config.yaml
n_layer: 9
d_model: 128
n_experts: 24
experts_per_token: 1
d_expert: 64
router_z_loss: 0.001
shared_expert_gate: true
init_std_router: 0.0102
lr_router: 0.00142
norm_eps: 1e-05
optimizer: "soap_variant"
beta2: 0.95
seq_len: 1024
train_tokens: 497800000
Below are experts of layer 3 (counted from 0) of a mixture-of-experts language model. Rows are named router (the router's row for the expert), gate (a neuron's input weights, with its number), up (a neuron's input weights, with its number), down (a neuron's output weights, with its number) and show model dimensions 0-127. Each number is 128 + 32 x the weight over its row's rms, rounded and kept within 0 to 255. Numbers have three digits each.
Before each expert's rows: "raises" lists some tokens whose logits its average output raises strongly, later layers aside. This comes from a sample of Wikipedia text that the model never trained on.

# expert 9
raises: "dia ", " ", "cy"
router:149147102184109072080147138151120109156113091194103115094110151190135050096135088127118118202134117106080102170117174134098132173161127105120093130104114082139156086109120123097132168089153185101158136148102143144080119153187158099241122139150134110189124102170148085108112064107157139065168123109124114143117184153130083104128156146168162135098156133123114141139173122136130107144080
gate6:121102077142134130137177082159065130134114146164169118121079108156096106105148167160081134132080068161132187144144148107115115181110130108082157047097111129140097138093118154127198156134133179123148081180113061143161095164185132121114093131102141087160130184087170109078070086149149145135135119104094141159151098114194149163114154114155161077168150153181118074134154107158143144107138
up6:125139169164121119128097114190158099171056106093097160157156102206208089128136159136173141117120154143171131129145111097136167108148138093118154222116065106146137146127082126130139135088141160151130072161136139099160071117116216100157146194165098172146088134129111087116119166125131172095066109116144122091097133140104145134172126071104099081092097125137141136124090115142148084168139
down6:152132097159136144101119126133119139158096130088132058113153121104080123085148138134108128096150128049096156150095124135143127217171107145051121084141111170098115096085080101179041134143113097145127170118118068165141090103195123135068131158143119147171137167113108086175109135098058101149106102089114149119131164153105105127089120123144116155112058141154128146208194114109136125127140
gate7:107096113119123090115122162133174115147137077105081162085115107111091125140091103108158129127164094171111133173103174127117119162158119133124154140136140084099128154082138205167132127152085129104145136110040148170111099181122168112096124186160113113120092149204119143104175099158190109117161133088112083114163154118134105148148092202156112150101172176162152145183184100111119143060202
up7:090154187083091147087120131048086171111123220166170121171074147181118196131144131125097112158059112138150135089101167169103097113092151130134095169093138136143119161126139100000142158123145135159104155115168129122128141093145145138126143074146173140128141152124112092180156116122129157134082110125173151134137061122160153082121147134087129091167104106094110128117143153153114116108128
down7:120147124082091124178162148118125151153148116164096096095164157128130156164101133111126122127072129207152083165141149116143178110184136183095135098106134094102169092114075128118150104098187108180162186123143146123132149162150149129164130151162147189116184161111097153137197136133082133106145109124109127119140216060132091120160144089135095083101127193099170127141125159043163117111173
gate8:158120105168091175076178124132123163168121142129074209142094116152109145130144131071112145073155108109178116130097144101146139137122175127134133156099098107077140131136172129111093175126140137076155070101151121175173119088164091138107052149126122075151112165201129095141127123156161108114173135083128053162086181104146172133123148177145219156082129146163120133153124106113094142092145
up8:148096129111166036106097126200148146108174161118187136173112143170146112116123183174155161135118097145059101103177140101104124131160151185124119065183125156169112103163078105159068183182129187132116155158107138132156155129058108159128130125105150128124149171080182115107128192103142116117118132133164159129125081102114142108077124137125122071177097106110144176127127073112117108150151
down8:132109137185112131139178139176110152118090150168098122172109125113166194135140159099091192127172153164126126116129121138093120169108155141163084145121184088110141163186181090111135107089130154108125062112139174181065087091152104101124101154134105095142151191104169136092157122061119050135142131100136096156087113099151118106186182139126116116079118137151095095107210088081132129135145
gate9:160154142111126088128138147158166092154099103167167165155164122173134143114168168133153181165146088097092131092124120109100138168111195134071145148164092125125090119138054137115097114099140195142106174168070153159096130078123178101176127146114117113160151089201110099135142066164177140139067115123139130172130111151138134156121119136143145153092173169140100080163174150088173083100050
up9:147161126130098166127149075127082117182060221119154153134124149111163095125109175148080134167110106151113100156167102086136103099090116109184109104131131144143110159034081178103161081159141107135118115141177140134162102094114118136080108107087171097123138129116126171120113160122143139110174124141139186156116134173135061152182129153072128111105155156137146187147078109101062165179166
down9:164070146117166085113131110121158148064126183129080127087089130131096109130182141154146148088162066122143106077144171108130181132109093115106121145138122133120160147145131152103092136114148133127124157146116097112110100126197172151187112133101135123151133158111176238095106158090107222188136139124095169158140102105161086125124147125166150097098188087096071108138187131122194103120141
gate10:146131113150131090116152152134142115130118153061122137172120145117074097140135139126184158114153189174130086158144125136143145138152145169141124126152093129072107127083130094076078113150115219025159125055117145070194136123186150096164111093149088139108110101141104126153098118140115184103121119098194153101156150148134107133137070103095136124105163143139077206107115114138104082191135
up10:161067095123145071126093109085115173151070108107139149078167077158115099117102069065138132095167187178081139142124149137128093121162123059133066086094104111141146139173122092101093138141136128130113087157089106137156120117085146113137111102165145128090086125111093118117089157125146082131148129150124143067103108146125053114112118124145151107112110119111201074158080134029098162179133
down10:172135116165142190122141108121144110128133129121079149110091218103109099129085164160164185155079092151097112088124104117110171094092124141168148118161142115141126166109115188143136084150136103123161131142172132084135116112149130183139150093166171115138147194161126185103133142099185132140112090191122168190247121177109119108123099111130137137126100192136136116136177147113096122119198

# expert 13
raises: "ment ", "ment", "ture", "ery "
router:126158128112118148109176174165133123171170099155129171109159153128156154104105119129115136184086155123174077200101145189067154149168107079097097135102116132150141093085151119086145157151109150131156112187076150169060151154188164085120141133154148116085164159096143212165136114097146085107123091086211137103177130090102088108123136142106155132137149182097093150114158152101125092105132
gate1:081132122122192151119133109054127103117141107146120139045128151137092147082181070168113126127155172092127107140065120104123157094126114168103139127150126201087124140138128168126098158125118099091153143114085142161115143111161144117126052150153129138147230169164151131115135124128091119100169094137136165124153144093109176120134132176143102132129136164049112170140234074119164128102099
up1:116160094156142108138146118143149140173142146104158210186053066108096110165134133077113099182120173098126115101118086138172173150186144104198105062146127115132099162121101125131077095119212164158115095135130175094099143124153128095195202142089154119123131079108174103093116118086105127109135154150135097103159122166187105111147121120117153125131127102176131089109095154163168115105168
down1:105118138154085124102115117255100175103126223168094123119112089112147139114092131109106120134116093100140112089127125105165147090172124159147088077086137143150153120131110135160087147081170134126168103154137119155103155163141155174161144127156183139122125124098097116129098153082134065129137120128151167120200167156056098101138125124152126110103107111156087143089156136132127064119169
gate2:131121135150151111153155158135154164155142101096155174093157123113168141118102166144203066135161083115154084159113098074120129079195154154134105116133114189102141131123158194148145173140094162105124097184098120175126153176108181123070125125133067146116132143155151108159143059145103085163136106075190153126117181162168108123099123155151130135170120194110148158123177117173136197097093
up2:113129046184160121126099102157128104089151167131130094158140114108137127136165148130065158167082098134139142096106160110151129136057106108157116200128142100156101116158108008085088092104166127132153163068106117101138124176153030173159177099136136108114115120123139116107079152111143119113125175159121122133102128137086143112161125094102140130141155106130131083170040119070139131139157
down2:136165127096161162147125156175166147208043116122152120145102174061111148176129098156107104158090152117168185133107031153125089167117149140151157152096110125117129172058129074106092191153111141136123124137117078109078110160105098049117149155121148090148166086099134139146140106098116127173136127146146105153091141151124140179099140167129184152101105116149180108133104113170095103085096
gate3:145110162087084151066113116198132139086154114157135159192165163094150092124106117111084198140124097136082104118084142141114182102156139104169189145173181193153133107115095155067180157193083099157160165164089135113103191140114167150114122155128136132121177135147110072149111122158126143118121082144119108147143113114148144105125121142116157166131160159064085075102145171144093057133123
up3:169180120162119092188158125105112157154117095141117166099168119142102147116138142126113070085092123086138140145134127161086097139135047180107087153074127140102113189108092152140155076064167115164131071140193089086131054128124115059149095127123130143093156144145200165151112122090153096161138139144097135081105161132135083107125109072115133131096092123149150171152102057107136095175144
down3:139130091133156086165136152149108070102136119105094082067124127204132121104096155101107111103150053165156084108132158125145173105148110137044179121122123122144091129103136080103139107124100112148108202158107119163124124098185125173107099100138129124131089130096120093181194157102110138189081102134097158143180106148163143141100100115191146159150166086079075095117146192133117076170126
gate4:115095100132146107104150104136105145173177093128116149123184170109141109202103156109213162134068138172157120140148064122132175184132131132160161106160118126156103140110154101036171162115141118163182154154079167132128137089138137114112129166105114140191065143154146091123140094185057121119133128130091119122134058094104093158059174128127136106154119145100162158164126151116090080113099
up4:177109121119170166117140112094108109092204199180098149108180131185183143093142111146107181157146114124103129104091087138108133108079099161154082076128223116151089101167142126111091169151121073164141144151152114135088090129076126147106184106130101112110132120093155148154123095146148158091084114145102142154127175147142061102110183130132102091111134068121134142148098084181154180113085
down4:131185095152142150118112083061107105105078125123129097154097131107175126111176112059068116179093179151124126139161085202133103128119103106111169145097143197054117082138100162177117116101123122152116134175164124138132155107091108118134145181132112150157119142113156139139115138106138049112160078113166157121132094062135205170148212155129143093117097138179100097121122114118095165142155
gate5:116095116154173106108141134113166123101119066114162128131119165166167180070165094089165171129148118132135143143121130119161177107095130156161144089116121115072109128170118117072118179146073185170104120198041121098109093130111129114136097056118134090117136136114082152149136085128113083181067094106110111090134129167118040129154073120136157143155132085076135179102133115150062121153124
up5:146135134139149159138132144111110097138196156171133162119110061093083105131067123115088080185148168088161146148076148150105107170146128147082113144123087100157143129126140144144165111155183024106217114112215106162124173122110139170103084145137124152104143132152135129138110177125111157103150135127132148173107167088163172173068130136175108102067118137161099098074127138089159132155128
down5:115125148110115102126177159129108133153118097114098129092173150164158153169139130074129142123172123108123141137110148128150147066192102102127140147168074082160138122173098226078116121169079137135152176129137095093128118082103117170184168092136164102154108109099090113132084143140070154120160174098072126191139160056166088122147146177129206124117138084079141112122099162129118101181160

# expert 22
raises: "\n", "as ", "with ", "as", "for ", "ist"
router:138136127192082106122158110186136135176205118128134102069103143154145068110096126105059188210117115148119083168109137135066111154133118144115126153110119128144113111100144113095174149147129186166168121129105107131122095151157142131158144171099105127088155115070131169170134123152151106133116124117042195081113103094114097106148129124122149203134133222135129144146128107068172120110092
gate4:182127242140106109041143145135123149165088111164165092094148155149132093129081123102131151126128132060148137096126187119083142175131134184102101167090158164122127158142101178107169142156127111084177132087143132141105071116121108059079138101065123111091123080196077108125162125144126101187110120098134137163126102155151114149137115090165142142115126125139119219129088136123116127137145
up4:125122099140110098156074120139113104157122104103126144127094081100139124123123112121160110123183160174058149157093130125164122092131148135172119073106094142113138124090165102129110178115111091156106085131131110117077185189129159091191111137145125172107169159101182126102089090080111144120107214172160181147114150094178031159087121125098124079124040112113173088140114102108112111125152
down4:136170060201133117126113102152129110119131134102122122145118101085158138153103135104067130131143145146088111064128102085110086140131145137145086125097137086131163172136151152167097088088108119134171169090140094028119122072091111125122190124133125154123218138160115159099124141137080078093154033135115157115198133173095181118136120141174128110112117133126123132119101116103136117122224
gate5:112096143134111064095112059140110081180170177118129136127108132123111067152134176151156153102086123090145028122134138142114077084141091152088154171116125121190125064071128155115183123145094170137177146084104142124106160121116143160192115172122134151143161132106125133131121115121129150131201126139164103108070145164149196180131128150135145151073103187115103162149168116128110173100085
up5:092139111171130110101131090173088117191154160116116122167102152119127082161102149157129179073098069079119025134135135154111101138166128129089151188111144173155142126052110177136140188128090139165175135110092138140098130140111143104169138178096143184125162098105095144115153105113111148161189125129163080121137090116129190198112148114117148163120102163142167125182127106137155105116058
down5:196178093131134126191152180131085152111134130129116131123141136094062195147138117148180120135092172124127181156161127172119132142105072103129127136124086114119116169175177187109160155212151123115189166143137102144098142107109144130062122102180119109099131134176119154111100104116095048136119099069095121183156155131159102091128117129168117099114171106162123168186116154111181156077123
gate6:090117127092108101093160137171102162121148138198120167141165167106119109155092081098152155151139074145169126148123106058091154112138168133123106126139120101117055131120100123209153141142155145095138093121180147128147141154067145125148153147176107104086149134079039111159190107147124116099179118160088120111126074141120152102150138164120126091108147147126130161106200107059138158051070
up6:136141125146140142119105113199120123154089158062154134131143135124157156135121155142110160146091132156076100122081162072115115077084119152111146131113137145099110161097106150099063161145157109137080115149140105151140114112161096105168132143043216149135190118192087115158070079124116090183070137137146097116163150167104119120102127076122147191088141124149092144112163146214120162079166
down6:102151093107114079116164167065084143145193106127104128140098154131090122120115139086140179096150125134159134198086201093159130053129132160120143107130193137148098129120143087113123139075154164134146116114161155119114109153120196107136110161184140171112107136145162142141142079106098103066213082109165148160098080091132139070161106157099138137130129088076147192169093107139123078143107
gate7:179116163071149115102127092133161093145243129117148158083112136107159134076117180144094131208140128151149142136140138127127119183171120190084161092083120085115139190165088134127174144154126123141146175120176189149105120084093160120125109091109104120082137125115108148144141174142094137109105172167167132179105114099124094176108099086060159154145145095120092187177142096112102119125119
up7:072163121124187112139108151158158202124120133127111149095131119168158128181164176123158128088131131145116128131179146126101135061069147095148120176104182079066046157138151143097152070116175152102114095158113149153133131125144070138108167120136104106129106124107075160145141139134175126115137132139124166110134107079146113128129142122123154088125143137175000168110124146113157199113179
down7:112125120059132206115168140097108102137130125124139083087096161144106123139119136173096131112119113148091154181151142101104093157091130170070147098092078097111137130184145120187114132122124101099089183141119124111089057143126110147126095179110163125115159168151164082144178142072111106112124053091115081120150134124187167118074186155208198135125111141169110138097160155130151123179100
gate8:125117125201064146099145066102117161130155127174170121119105150133125137122154188023106141104131116156155144068179146136190097097159160115072110127101083090139189079134174129126175149083129155115202113175115136109181169170189127095099103164151172111129140133130113158127143117165131137049121156112133120144131139124093179112105119154103133089139098144133121137140182065115133169145138
up8:131164090097127104162178183121096098160119165074157151147142115055146138112161158175149139127096107140127102192112124197184153133120166136135114156126157115113119121129084142111089213146133084114161086119118166121147101117097137110193091169141154117132108147094171156170110128143109107206148076129091099095087109122164128116156079084135057148133174150152152131122126188140151173177062
down8:146096123108210126067098178129138070107111148115073109131153142083167107123096120142124151125122117079127092097127125158145155094135140152140129059162172063131066152171079152172110161062176171136114150118056095104099122069134120134130126122170130171188165174134174172162133130103134143194110165135123077099154111079126112180083128072141117134141107125122103136119126197101101118109137

# expert 17
raises: "Competi", "i", "ual "
router:134168122100111113105156156161161095166165085180137129117149165138169129160088131134092109198092161086129076150094158149087159076166073112083092114092101133152147110084164092098169135147120147108171081177095164174108115147131168091138102093162155115131153165132161215142127094106142115083113080102177151090107163099098107102137122166099155159146161146090104163087175147099159084073161
gate4:142093172130107101112138144087122094163127091109113114126105171145160106139094140140131093162131121121075115179127139123129138153161077152086092158130070105153179143147141125134103108114122177111143133099097128137100083150133203140161135082121152094114129144123188139160124064104158159087142030093153096064114118147096079112064147203145167152126205082105070168084139120147115078120182
up4:124172081145115124140152147106202111105209138135105146155099067141129101101110146146151114087119107154114118138141087141111128129160158104096146114074127145169125133096212078150126119153141134144145102058104136133083129141091151062151102120175156119113100123126142135142133129097175113126162157127122182114076054089206165132154156061106088129085130161216115095162111154136134162145055
down4:128123148151124098125120136194134157134141123147173109217238130113131120119126119135187166121074092163099149174172056220123110066133134083116148115121124086087151156065127142119156135059091130107141176136149092101143128100143110132160114087163162103091120091131129128048151126146149149139136128115106134156139166116071155112113184125153158121160095156135200132139078151121134145123135
gate5:164137147132194113117128139153102089129173126116092062129052135100189108216107116135145132159126169186113133091077129144021126125104109168084081113094125097138142085039102095107159211137119150125147117165123114150129108149103130101166117141145096139124133106198133116165156125110066093140146191139149139168177120130146135141156121154085132079164110154094130134130145122149142117167123
up5:062151169097156096107103064125114115154134082127130112084108103081166122140110142119193094130130174155183165107136138134081089137129122098044053129093116149124146160118107113151159104135072102156147106130134125145184148106081118182109102138178151152152109102173083144165147097097090072112169093135127084092140083164126151107118170054083136110136074131128133112091130114178073161127074
down5:127135199109141162118106130150084090152115116137135079134160124116153119181139092177118171133137110114109090114121117030145069144084164111100143128089133157103088073078123146159197174082087149059117145150100122159154155163120142177096144081110159202144132133146085129096162143132112166131119118080120141155138140135161120186067156130134138155133124066102120110087134045092183117092138
gate6:184158170102092098157125091096106042116128074135103108115116123144185119143047088175080154149113161111091114105099107112177149170113100149098109160101122162136166129106139074155140151157076122102175072133142135150101165209163178148148148129128135109090082139126101125129122053182140084116104119095108131102142194121211062137118123120108133122145122138148119084096148098102140122089094
up6:130118108094125168139145097141156070132059173106084138075136082128175128150137145164105086118096181086108119091144154151058099116118051125106191110120072134061154119133143149144116138087106166090089111119169194049128168162113135124131133123160141152056100113165100133175100192135154097146117119137087096078126112143099156147118178147109156151108110141132164145086060118155108122162133
down6:224157099108135119115137134160092095140145095138111121080148114192100154166120101177070167137151086149125153091089092068107149106068137090161127114216136156133124144084141115089142109146148144160126145079121095169094059203140088111181123059136112111132134149110183139111106132094132139118119120097151091147105113117130125116149138125167190125117124146123161140057219101120140119119171
gate7:121167141084106156143188120134116131143114135067142102113138186136144145146092149147138110112140135143093046135094130114106165122160156139093098106122104146082120142126103068136109129099142127081143126190183127111050108145094132185118179117137151185155113128140168141100163126181065151142211139216135149111169093141152120118134119150136186070104161129081183099155161174078151115117177
up7:163166083130088183138146023141169129118164110122070146095141153150114151139045162127118103147080124126100087110127120093135148170165143137165139090124155209052104124135195135127171151086149123097141146114176114149122128137122119205162180108138148172119129126103121149123128093190099144134162082178144181139142089154149153133086192106127158128115172117073098109147142119154096143105138
down7:149187102098171097092165140231071131127138146175089151129108159065183096105127144143133132200076168097128126132166133092146134108178142146120171120106175142145128126143111147133109123140132199107127150080098054147118140093131145147158101115157159106110133134107130107129140085110207128099126166098113036125062072098098153169121178131137103108111161130117145166119149195143146122141141
gate8:131191195107093101078175094120095165197124117142105119182132139106137108152170134129149130145130133094192157159200167127127149106131091112100097126156125120150137107110158155112111118188124147121086106136123152097175155121130153098119170129188146182131148167137150055168133209067147065089121166127148065143130109117170093147127153132083182160108146091128151134176198135075127115120111
up8:135166156128105104108102146091124143141167103110097165077134128097107139134146084143088143142177149114106073154183088183115146166160131107140062167083169123189107100158125104198160120097118079111163109093144083139158120112120210132142157100178111152139054137170056163137155072105166110178107112096074162155104135133175143124182114108132109153103186126078140095161118148134115153112094
down8:130131111118156135115140159119139197134109197152072109124122161102123102134176161186146087170171138154090113148172134148083213125095147092139166148108123145118128193187074117109103139166103134159128100182071131143053134125137133158104129115135107164136148173159089171059168087163077164173136176139181143120121098131134154122139189130111129117103148136198187145094125091105137165115132

# expert 12
raises: "couple ", "cause ", "them"
router:141165114112111127110172167157134091163162115169140140113167150136157109141134119114098140177076171117098074171086163174099162135155091107088108105074112137172165108094180109069148131139142173101168088171077147165110115174193164096143122125142172100079160151113153226139130093114153107092107091089143154117157163101081097105138103165095156173160173133094093166098145155089134085103151
gate2:145082121159130107092156152115140116150134142131139059159163132153103051112167133137134157171141203134163113157174152120128127133130171078097161078100073062148110127113151094088144112176091066054149154142109142130157122142130165087075130163149166150134069121163162172116096104072162128035119123134114139133117154138146071145090153176130140132135106132121096176174093139101114166131061
up2:095128111091096104117164096074137177040061163176144173096106091121116172179127119093102077145059105153124129086120156143144120158095119131082111153128210167115133148098131167099154165114130134132112160124127064094142106125110106098138169120091158133095147102128152102140190152185103128131104075194142122087149105125152156083170123090119138161121181126121137143064162140132135094049147
down2:081157121114125129169124123076090140162133145141202168127114109078132118165153130075190139077066083105093101170156136105211139144093155124116146120139128127098161083112151082128128163135137167134083119176139150157167126168087128204169129174138140111081128174114108187147124203120105086136071125102143124119085170128106150178148179176140116091125126112105179097132161175182139142136156
gate3:169107142124064131092134123174126119129120109168098137136157144115133085169109130096085041173165069102109129147151142169152177112131104153149091139114142050166178053168166116147166172144114136132149115137099125096109129135061077096124145134115132159118137139130063229146136078106134148066089097144161130139154156165133091101108070134117111108105098158180054152117136120117150150107114
up3:132152061136156137078137142131060117156108144171121084125119193053088161122152089155127184148146129108136144085127130134126152083145128084135108119075131147159153049121069146124097109105096091153148094165132120095071113105120092121165158112145085126118132113106119097134158086138182155193102120116185077159145163120158134159135118066100126065087140171109149150119033142125166164094148
down3:113121153058141153162114123145139189144097192126122149113053115122114140124198122175154170116116121151139161164159049118129159158147150066120156129101104090187179139091126164051147124099140109137142174182132119116119127120156136152146154121131085156153053095125188166141150096131179120125151095093148096213130100138099127138102161143116091106125086090116183129178121108143073126097091
gate4:061203116075078084125251115116138100142181150144131137178146128151145119142120060145157130090096136088142108177119118156130111153177085166122149128133133112115122110107113113107118111090163143201101088112116134190111150116117145135126199126094198109136185131161141141159079124145146111085168130209145123142162122136131146114138126130150171180124170135129086170105145092149117175136090
up4:141124153180137121041141126136050175184098098146107125091108097143172150179133125139080093111094084158106152121118133172134156079104174127172077049109167122129138082101137181139200139147133097084138184125107165114155135122102120115122029132143083140150184088085133149108168131123117137162114187128131134096093133125097096111096116149149075104125107088159153126139111176123115118124180
down4:114112168129090124131172132145092096156146100083140112104139117122130117137116153149137096105129176161133142135107094093091153193171113141133137138158119151105102170107099039155146198190091151095140172156157155094091094080135149086129126154122139163188049128132184166137118110105158138187067149156149072121151123120176165153218117101106147107086160150127157190116148174165101115094099
gate5:181113091112171140154127145129109112161146159100103143131126121114088059169188136116146088125093105089079055168119078128140117137142133172127128124114061146164146157159108126102146136042089114172212136163149119148128120127180135125148136060131088143132156113102112084124131153113145108124070117149163167094084076155096137090143079198118156157136148198098072168069114130119090140148120
up5:125120173113154168151120118095126155164120157104162148130137136111116074104178131065179124127094115086133106157184118130182146154138081204156158109159067123157106100128121112093177122097115112153124133134101096114134102151171102156129136101116101138162166113078092089130117067081126107120078067118126113190074114155115149139140015110133115139099168171065087081088180094109142160157109
down5:096116093128094172104165129070065181121171163133046159164163100178128061112131099108114168092150072130155097103151144155126180090115083149123124081120129131150186143105064136108097098159138103150129161135139177179120148163134113159143129085126169131161088185075108133163108140109100159100099108131144133100168184078108149132138083155130188056119081132136069110092140133095127131117117
gate6:179109124170159101130169082076081139144086160157064138110107155183129151077164147125107123054106159160112043116114125139131106155075123160112100179171148137144168135147142133069100110116099159134205175182167158089184114152161137173118115144095118147102146092171145077077114118100090078119099139125114133117128142136064091153102114103112141170117126105116107173158115174172168158128097
up6:113064107130145063152089064160142102145131116088169170135106182165143136110098089137125135169123110121112136135137095072137120062153154064148175089091139133150058100097133139101171157175117213132102058125129092180097178110125158141112112128156077150148145134102088119105159102086061180086185134112119129129142100097128162122139085140075121155154134099136161106170139124101158126166083
down6:115136141111075119086140138104186107099087089132159121125102139166134127184136155150104120189091101160128135127132171134138073144093160194080163125144108164118135064135111123098130135162059128142188093133130137145161145176093119110138136115142101090126063141122144099142109089088147084108123146125133066157130143074129121054119146085103043102131126119150194132143097199156217124119184

# expert 1
raises: "Hungary ", "Angeles ", "ć "
router:116159117082113133107174151166132097169169100141153146098154150136162134129134117125091130181081170108101098171086157142089161106151085105101098112106113125177157135094162092075155121136145149081159074181091162163103107165147171092128112102161147103088161145128164236143156096109170104098111092091184176095142157107094098104127123163085173171162154127086100154086164148093136086099175
gate3:151132108103102132177178125144158092134107101139105140147131131117076123102084088132069140139114155070116120114117195141149157122158113080123128071224117158171151142115127103085111168133081177100136147099130115144101125090150169087139175070125078133142182133179145148099077072101138136163196136164120121073139169135147164122152119137192114191075099109180103185151128126156136079148122
up3:062175116105109096102159164136177150123150143127133108108112135119173109148101137103118138138166086120148082149110113179128116153143097140188089125070126131085095102119177140114140093161208135129126184125136084127068114048105127154174107135104189141127142143132108100138184091134139064052068105095135193130089051137111122112155152102077179065149131188133113128141127123110143155138112
down3:133169129226155072161134086089180135159120176143100099124097212142141134104103138140124140109141156100083149058140139146133150124142163139134125121139181126106160165119094066102145110114137090082104082150101134213098084164111128136125127115120089099114122097169114078122147170089153156135130115143065097150116171070059120109156146101161148058134121122157156126193122135160147147167177
gate4:114161122126187185204158109143165118170064066084195151157126159170151121131156116112097087067123118094146110101101097100171176085157062102175154151091103136147157135067049067134150076139143111097151095145139115153114124108164123073147148093135119116101145188134156109164099129155125070108144120146087113152166146096137166136104130127134169152085129122085160154086139110079118099130125
up4:152142065175153181163122138107157139113114086096097126126125153115108099074132145133048120076143152105124166121133040120127129109113076160187153149086076093146126096123087069169131144151142098114161102127140165150157128101101149118129146054142176176105102129193099162125151110138120106177092123176132125132113126159109142169126126107096111097135124184116223141083117091082163062145161
down4:110099090129125104104125064132142024113169084153160138120157147105102141169117161089151185130105113122120134140103095152146136080119142176130163143143175103120158108127103244087142133137121111074086144102161081151120129137147136136083121098122209130145091136125118085141119064050116202134061114119098152154078136158098115127121131117132118156157189100091096152109101145111158162100118
gate5:091133149087082147105160081080115114140202088079173142110156146098121044099154127133129129137114085115124145099107098111166145118129069189134108164173149153156190130063104127138133159129155132120151141152112174158106102092159115121140127132133118136122204115123076115147102096123089089117206139170153123081108100121127129186130157144154141147221181175086112183135169076166107140141125
up5:081131115090129161104120142127119105140153155172137159112124152155168126082138110113147120195166117120121111093158144154160113147080130139128142097086140178132194080160161140131139140103106155128116224178089102131120089159123172131124165092141113118155134102078166054180170093097077100100152134158147130150132073119153117106164200122131142227177140138133089113121200088158164083136093
down5:151116176089110118072110119064112125122085120099169121162103170156172116184119139144182154136142149137145110060132154163127169118151126145106152129116129192161122124073117118126161137148157121111143121109109135139085128125115121139133141105108191063150135096105122143137137058167156128150097142157067028096088177155156185177139095129096159105118169115132118122115122047215095149144194
gate6:131133098155104147118135103174142161145154089158130122152103092172145133142101053106071180095101145093129161127106174083093136091145167084109136151103093167143099176108167160133153162158137176170178132092149184119179162147092132154170182109142132068115096128083187072080189163115141115106130128103155179133069152104116119115164152157128124108098155134183162128130153105095101100149215
up6:148132105152078166143077125163089146091127097125137104150113072138132140131097073093111157099082155123106105135093173090092087112124178142099089178139071174074143108166218125159171156153146144193147164096149155116148155065082125170155153160099158124085099155135165120124132137103120138143156199141186096156119185132123139127163169146086081119132140105133159133156148131132082121121218
down6:121130143053101121107129111137129163211064156121101138120103154108128103161123107149084152121156124152119115123178152140109151113129133065169187128210147092157143102082129116155129146164124121147135167111160077142134082138114131172112088200132125136117105135155110128159101109075192145141156106124115116109135100176070054109101117162152089144157120175094093166133091075110047135214133
gate7:106136089103132120107126106172174144124133110091123114121137128159150150140111157152114127071140117130137217126071102082113134079097074168143141106139122145175142077155073155162151066171117119171146091138152148149103157088071220153099123112153046140146128120205187140117117080099161083111101130145166151135185173088185101135095092134101122117132074169143094142143146146100129139149162
up7:146149124165125103149105130078098165129096137147131131086047121141128153154118109109125122166088133093090103112148118162157100126139119164106126197151113076093127134104105092114165152037155143122123132093088105097134112114205108148175118151172176133129136123140108069117105178167075132102135083152107105100083112097099155168199168164156146137145117114103111070103092054165115058098058
down7:143071175099106078072119151151139099129123137120102168078138169142114082120144107203118123204094074118135070138152147051152121118144088134137140161108126155120115136137120138112106127059126118143086106138115208128220103147087184170153083118100070139130162135120066119162171110102135108158107143123092123151111136106133134073130179188124103133086101044155144124121098107149106119144129